{"d_shared_expert": 0, "moe_layers": [0, 1, 2, 3, 4, 5, 6, 7, 8, 9, 10, 11, 12], "router_score": "sigmoid", "balance_loss": 0.0136, "balance_bias": false, "router_bias": true, "groups_per_token": 1, "init_std_router": 0.00614, "norm": "rmsnorm", "norm_eps": 1e-06, "batch_tokens": 65536, "seq_len": 256, "train_tokens": 358200000}
Below are experts of layer 4 (counted from 0) of a mixture-of-experts language model. Rows are named router (the router's row for the expert), gate (a neuron's input weights, with its number), up (a neuron's input weights, with its number), down (a neuron's output weights, with its number) and show model dimensions 0-127. Each number is 128 + 32 x the weight over its row's rms, rounded and kept within 0 to 255. Numbers have three digits each.
After each expert's rows: "comes before" lists some tokens at least twice as common just after its tokens as in all text. This comes from a sample of Wikipedia text that the model never trained on. Tokens count by the router's weight.

# expert 28
router:156112139145144117176086167138148134135131090084074118150081144088072165125059153099153099081090166135164161158084121113137131146157151111116128135099079110128078096178148169153129066182113141161133107088134128155099102117109163169171101174159127133129112204076160157106132136079147156053180146153115093089117142159108157155086152110087079160123121115116130111198067117062108129099128
gate0:189044139166103116128126134125116079134131116133143065104129126132118130044108136127187082165200128097255151165118138118137141129110130092126128125102116192128133151080135138085141112126122126131150139108157128176134125073143128126120122133255128144106113126172112132133129077041174121139113130131119126123122104124095090219126138122119132138100129122137111120126130109151083127128113
up0:149144128132128128103135096146114145163129141129041094128031128134077081128119140116140100106095131102198128113108128113098061153151149128158096174121020088138131140193213142179142122199111129138130095091211065129118130126128135105130142140103126114102086128135157155129129126194188139115201125156123142119086128181125186141121127121091123132135125126070126114146130128128167148117125
down0:180125083127141129122165071126126112172131133112058058141015156110095074135145142113127144092150143087163116130176135113128104120121148114150122127158094103129120129226239120151129127144089146148162098068205103144135128119139140105126170176076093106149072164087172181129132109173152124119154163137130155127126143133172118160091124150082155159103108101150133124167099130128152140123122
comes before: " and", "000", " which", " he", " the", " but"

# expert 39
router:151102129110121137176110116094160106158191122155139107125081067134080163067108080134159134119182137144131187127098176105157111174135136143092137180139123096142150115100112149165105073132156169162160104070166102096118121177165172155133098112112130085145088127092114144049100122076148118102167124175109072061108098139176150162092162056120090138102112139171173083170157117140119117143091
gate0:138126165118123168113127081017140124138153170123128135182125132130121055107138101124130122113127146077109193162140147131122121131124119149124158128132172138131155150131128149132129164171129117120201153190130138158178016131132124145145128094131124112133079152128080123152130130129140133123117122164046130132065128127041091196118201106130167064177113050128138130128133122117129118100087
up0:144083068120153092224150174219121149140124098138107136044107126123192174152112131134127121135127146122139011133125117054119128129126136072129157134053083116145095127135126099141150116152104128136106109119129182120121135128140161125123110173122111117119140135124180128130118068136121128129132160066192084152215130132148131114127129170127046135134171150130135130141091121179146127128135
down0:133132084130124154101152133090176090189145145152107139135087141137125101116116130153113125120137114103131133130089160124150140117084125116184160132096119117155127123021111121190121189143120140066157144149085102127168028119167127133135231108149152132146112154136122134135144027127131062105111104136131187126131183127140132154128180127146121115223116109108142148131167098151060111127120
comes before: " |", ",", "\n", ".", " and", " of"

# expert 13
router:142112112114108172120089079164170140138185074107089119097090070121088165133102103095142104148118144148155166175081145135126160141155146113091129064117091059136117093160221153159107100131115125181144105100140121157063111120102193155151103179126159142172114152113159142158136117108150136122173133183130108103146119202123073152141215132087086142134127124119123064156145074151144120146098
gate1:124068122147117130142100155126158109141067130128149148103128125165138118160135126109085146119120121049131143083145129162117155136112123056088077129087198128097128142097102128105199123166123080166067130117160142154176127129171147132150062122129102173102139108128129082107128089129111132123175121056116101138124096115022103145119231112170116138158171091136145116061095122135166152087112
up1:028102115130122125143145132107110054185127188128094130090131150130150130120171128097158106127130110126078121101099139175155128176123129109143116142094170124127155128125130128132127189219088144173006147130175153135081132110124137161176114142126124136086136124142094078107124115147084128124128096105110135199140142126074121056152214115152124132123131059133165136109123142128150153156082
down1:135126051151053041119128065112128078091140125111160132061136152134098155049101118159117060155100121185111129140081142091126117093085109069177093135129097134112140124123134108130095123138142130161123117121132168116122160137123180133092098115126105100086146099129092126134089153173150195129080152075111118164125138128122119096151129143141128125125166104173154145215135214072156091125126
comes before: " |", ",", ")", "%", ".", "°"

# expert 32
router:139128164102131190194066132132116146119170065119111122128067102144104183086160135098119120107152172140165163116087100140171149122145117062099163119124121082131119094162177133191131075118104166160152125123166087156138143151151177165143115181126129063165079161129169123143141117089149108114144182165103118097149096169154163144087171144088125137064140107152183082184131069139144111098098
gate0:138126127085167130132139078164107179083098074113125115173107087134158133116149137148126124076103147077119176109145120113000118111127058125133169120156133048122076129155121127145156076128135118128137116149116203196150153109175128156134157138141145121143117117086076114154137135060122113164132173098066143109131127118133122111087131131128168131082123137025146128113074128148154118130078
up0:148155129120137124091142147127202118093130100130140111128135120196128146111123108127191102199095120101184128144153085129146124163128123054131223105113124100106121200114135097114108142125153154116043125128134153113100166123118124136107048178133111174120127135151098142144082121105096137115117115129144122120143057158079174155144079134077126179174167129137107126144150223117127060104173
down0:025158129073123103130130126134049119127074114133075127085102186112168119200145090126124089144108111127066153184047117176145177080181172089101125163129148182131129118104141125128130184134146127121126133142131132126138129124117124143117125121148127146135148141081128112084199142111171073172117110136097122115128134217146121085101130113129110139160088096220126135172131118127092109129098
comes before: "\n", ",", "\n\n", ":", "–", " ("

# expert 15
router:146173139131161183157111137114190128148194088180096152148126133150078123103118089103127099115139155149178200182128122109132104127115126106117162133099113092159155123169151116153131088134100146131118100058240130198112107187125188169176090172122155108139083118112187133149135126112123106127118164142084092093095098156157206111130158116092136136111155094110168094180115113165092121140133
gate12:202128164128088143128034178128141095109129124169144107151076127142042115106128128130108077136134140088148164103098138182128130124129184114130135085115055129145134091132129053092033066130080134141154116145175168142112079115126122140134127084124132127113120111127122148100140134111151135084090134180149130083130150086116114131128119040125107102144113142102120107148110083212141197126127
up12:149104196187102129129131106130112187171178071105114120059101111097129115142122147120208126111070128130130079186096117125124129147157107081109151218115150161091128138124187126151170139128152116177165133129076060096134128128134140128149157163157128125195136127152117143128085119129169128128138120152127107162192035167116131158108178231087122146114131125154121116156129151126157128124117
down12:145133137132084128132113154085175140143255130127126037070109133122102150137153130125170038134053133073158153150143125118137148131133096128134149109129139101131121114169122148127114097134110107200127128143158093161114134141135123154205110159130166193185122144118153146123143114132190147128131128172189139111119073166096130146148137077098129150112152107114129122113124130105124233114167
comes before: "-", "=", "\n", "  ", ":", " Candidate"

# expert 47
router:160134139170097099149130128098149132123133049137116133118114136103053088120128115082170092107113172080124165129114104095170061132126133104092111124087134126123117138129181152111126111177077102136120121111141100088118106166137157161154149171164110150185131150043116124160069117088177190122166124155126124108077113176112167172101187068108117176070108091164165117189094098167170120129093
gate1:130090129108098128149136130108169143142128191140141133120128128115140126127127115127100128135136156077180094126129176124207129000126070147128128108013155131193167144127094130068150131108158134128145133144044124128120156125130148130141129148131128141133128129187140129152083129128114128127142126160130128142110082137150123164149155107219202148128121132153128072068129173127123134119194
up1:141118141128128215125063169159134098134131169121130137122124100055129127076092129093113135093142119095127122131110121048125177082120130146095142108100115134139208120140138187103129126117184158177127117118125160127203128163168136139127114102134137069139106063135130165116147063128074096127114148188077057111148125131127125121123138197129096117187140140048108115113101136128126128123216
down1:155128127084126172135121133063155127115177179140128148149125148093173129060097124121058125131128125052130085117124127132147185112172115181125169145078150165138127116114098133128150130107146131147149196160035133109127173125140131190140110107081102148128092071111215134136130101127062101128140130094120099125093122115182133164177143087188137128128100119141150144117109173127096147123228
comes before: " the", " a", " be", " his", " other", " its"

# expert 54
router:156101108161133152191093155085156168103178071144078089046153086148118127137093113107154149140155118130166197174091128117110139146107119127146106115157113128133099101134150125144141110142106099175184102091202131166117100140123143170160109160136132122165071163069139127118136073080161109116172130154120084111124099185147163191132220126068049119142127107132106122109107114157115146113078
gate1:132139115132129157126150175123157129212134126130126069129183152206161108126167127128132159196163126130135176120132134151105129142102179085109093214127111075125125129120116128142139137130134131129135135123124128121092127037115129067227109126115026118121091141184149128174139131125134122127157128073127131111188081084062091094149128128128123100153202123078129144162156095122154135124114
up1:108128085124135187135134135078134140133130138147183088128132152145155118113148118166127167187224124154128126102146127140122137188074138128127127174127128120057118131128119096144145123124150130107145137130133196118097135126062067093194114135119000127127102166174136128127195123098144085188142121082162097130136102130117126128221123137109127129135186113129130149165124120134154127118120
down1:126149115124134188155122124081154097098052123149152128025091084136119126086075095131125146091100149105130081165129131133079159123152128126109169120111125170126122146231164129109130094072122102088212136144110121120131116175211131134125171153127199126128120146124073062157126108122130174137128127178104163122137158192156129208128107125126164123092143142131124146127123147129130138077154
comes before: " to", " in", " by", " the", " a", " on"

# expert 18
router:153144127104122099176118156076139159146169110124158149097073086149127167076094068108187079129113173151168145139108104075190134155163152088100130139116080095156161139148144160170096097110090120129136102037178135152116120134162190123170071191158098121212131122095136142123099127086167138128148152126121112080115083167128180128077154109106070172109123097159130122157120141149112131140087
gate1:129123109138157130127102133105127130132128132113133129172087130128076107097123125137016116151164156046190124111128123165115128129126130153121124132065039122137128127231128088121129113130174134131148133128129188134130129131130121135172137126153142155139130144061081111123127112162128132233080127071122107106196126104125134171138128149139130144109136112006073127121119072129129130130167
up1:101144170141155129152126138140183151142130134159159136141235157159225119115128100147125134160130216116145175105138090118166140131130179112170174141213137125127171128063127107086127129130115139128110115043189131150171127133158095197073117126149159114166098130093127081133132172132072128136153113127123120157148129128147158129182137101138145130074134116107074127138120065126144071128101
down1:128184101135062137151128077131128113172123110126147120108127207129140138158096159128179081129167132087128143048141098128126121152124067142121195117117102082152133141096142114180141130098128120072088105097126255157126072179113188201097121090124177157144108127128128119142135160049128107136175139106080152153153154146123089130125118133124116139133134109132172046127117151110135129137125
comes before: "-", "|", " •", " Born", " List", " Genus"

# expert 57
router:173099136123090181141113111119140130089162103187122103112093090138103120062143068042154075110132148114129166151056100139136077122113154125141147166093068119108164147135174163152130098125119130157172124080143109107106064107176183193159141160126082102126086122083154114120088085081147185120137155124089071117141100112083172148144146156121127156150092086168100064153132137104091135138117
gate1:157120150129168107135134075064114129126164135109108159132135068076074175129131161136180083111194088127143185160094101134150146142151083121106143094091118135125130108191124120199118074198138127156135135239143132092095117188126106146129123107181173123132130129124111138143088127154126136023100109149081110128127139172111173110129126139124130150178160130069127095124117133093112127095182
up1:139157127171129119151121143163199128128113129123130066093093122126161105127120142074097181142126132096129032120115129083104105119112121136084100123147126084109126127140217114126199127127114124129102090116138150157139134078138116164125124178160036130124115130102136077063154105095133176164079240140132107128029133155186095125096111124134094128108076102129125127141111121140140125165122
down1:174125139130092152105126145161130155128221139115107120129129097061128117128133129061135106141096168120135107127178132153126095071125157129045143142094079108105132172115135144122123102067102163220148128138159098144127070131106126193109129139087062108136115114127127185125079106123124165129060167109044107125117120148130113127156133135126083136142143081068138039111129133088155152149084
comes before: " |", ";", "–", " new", " first", " member"

# expert 2
router:183124088179147091222076148131115137153146093136091133107101112127093118111144117086140095148140157130139181179069133086140131186134152087097152140114124120160117104125155137104119077152146140111133069096186129070106125134152176111133069184148091117147118089131122103116130145078175165120130168138106103101113103174125157165071151093035083112115085077099143062134073105126147133143096
gate1:103113128104064132146138115131132069100127134128114133171127081087132241147131124129133141146095239039126125173149125078169126079129130124070098071117139140105141129140129117072100127119151113129188126101083134123175142056099067148129169131210144129127083081125090115123126127087118128128133228168144171115128119122149125175120142137116128150131119133155120141125176112136137121117129
up1:127132167149130058092115139119112159123127052140118123154129199120130101123115201102112128128127045185095151092114155152123158132120129164130151115135135106141204146123127126201130118133129150127150070165066139139092148097179221128122127107129129140162129171131126132168135086184141128078173055116101114255128130128137119132130128117128088164111134104124132120113118135128125157194155
down1:044108130140119131118127099160120070121047127164131148086061081117126123115072125115129140147094181093070138117122122055195133071140150129065141085081126187095119128162139096113177136098114116125132144120148113161124122146104118127097062130130134070113119165139177125131123055113169114143131158200130127024171130096140131131120129122155127130130128115128123182137128125136212132150121
comes before: " a", " the", " was", " is", " an", " well"

# expert 14
router:174138122131040137171103123121178124118156079114099092088063111118083144109104077086151085153154158142123173224132115126074134139197101137103110145154112084119141108090109153173150104137138130151155125140163128164140097152159184134156079144156163144166090103098133142072108092097132113103156138172093090057111122186151163181129173118111111166149148142159128076189143123096102094112128
gate0:165091126120102177131123164128120116141116108138086165127099107112147216126092094226113155142089147146128172122161145129164123131096157115178133144212129127111134111162141099075039091154130124122133034120151058073155132132133130128130117185130137129104221047101158109121122149127115163125124170123141193167088092144152144089130088138128129131137156161127112095122150143134089105126125
up0:143121123130138009164153118131110124127127158069111128129168090124140112120061096129162123128169090115059115158143160135086077068182078193095132131143115139116173160130125115170156135172188128132129158143120133063139111140081174158114103098198157127181142111131085035116116140127107104130121122132100093131204128128139127132171110171174119137127194126141146119148127127071100133140127
down0:156110157128157094106157098161142128069115029212126130125102191161119133097126096064093107139218132169142126132097175135125172128153126132122040123121105131079122095152093149206125108162054122127129143112137165123043130091182124127141110129188132101127151133119116132089137124125123126102142148132122124119146134102124126155128130108192146123135132147087177152214181129136129097158132
comes before: ",", "s", " of", "y", "ed", " and"

# expert 40
router:166122128125111167128079133145141155154140107176107099105107110111146148089117136093148115164144142153174186168029122096083124180156181077150150106141087110111138082132136139183112119106100106152157094094137109145137094127144147122150092155157085091144091124059161127142071119069166084108128149171129119137127097175132191176092181107097067132109156107109118126143033106100078181148112
gate0:107135075131108110126094128087128128131128127132120156137187129143142135117124120136127128138141094176119145039165131224125151133129128119131152123102144130128133128071093173140103128127113126118145198100155102126128130110054128129157114127122126187149128128129106129132139102038162127129128129126124156182127093054204161164133178128128155120151145120206120129208124129123108000157087
up0:122126114072153178149170081130147122129136122089096072068078128121087141162068128030122087120127117122188096139112173086128141097115128160124123141209188082136128141128154070089138113154133177129155115149031132128127145136176155127096142137108132136120116130156123147084159177163131130122140116134085096117131134126084102034110078126098129126128081149086115117063171132163177132124144
down0:111131129114123126194130126129134111124206137128082140139134127156063128137130094129138068155132103129133095010145126087170131107137129153155125159150138105172125174127144091115149116173079135127129133130117128127048123125123128147156184185121157128132046119137145117108160145171126127152102163109155130173132112061180153152116069130135130123156105123132130017097140197129130037129104
comes before: "\n\n", " The", " In", " He", " It", " This"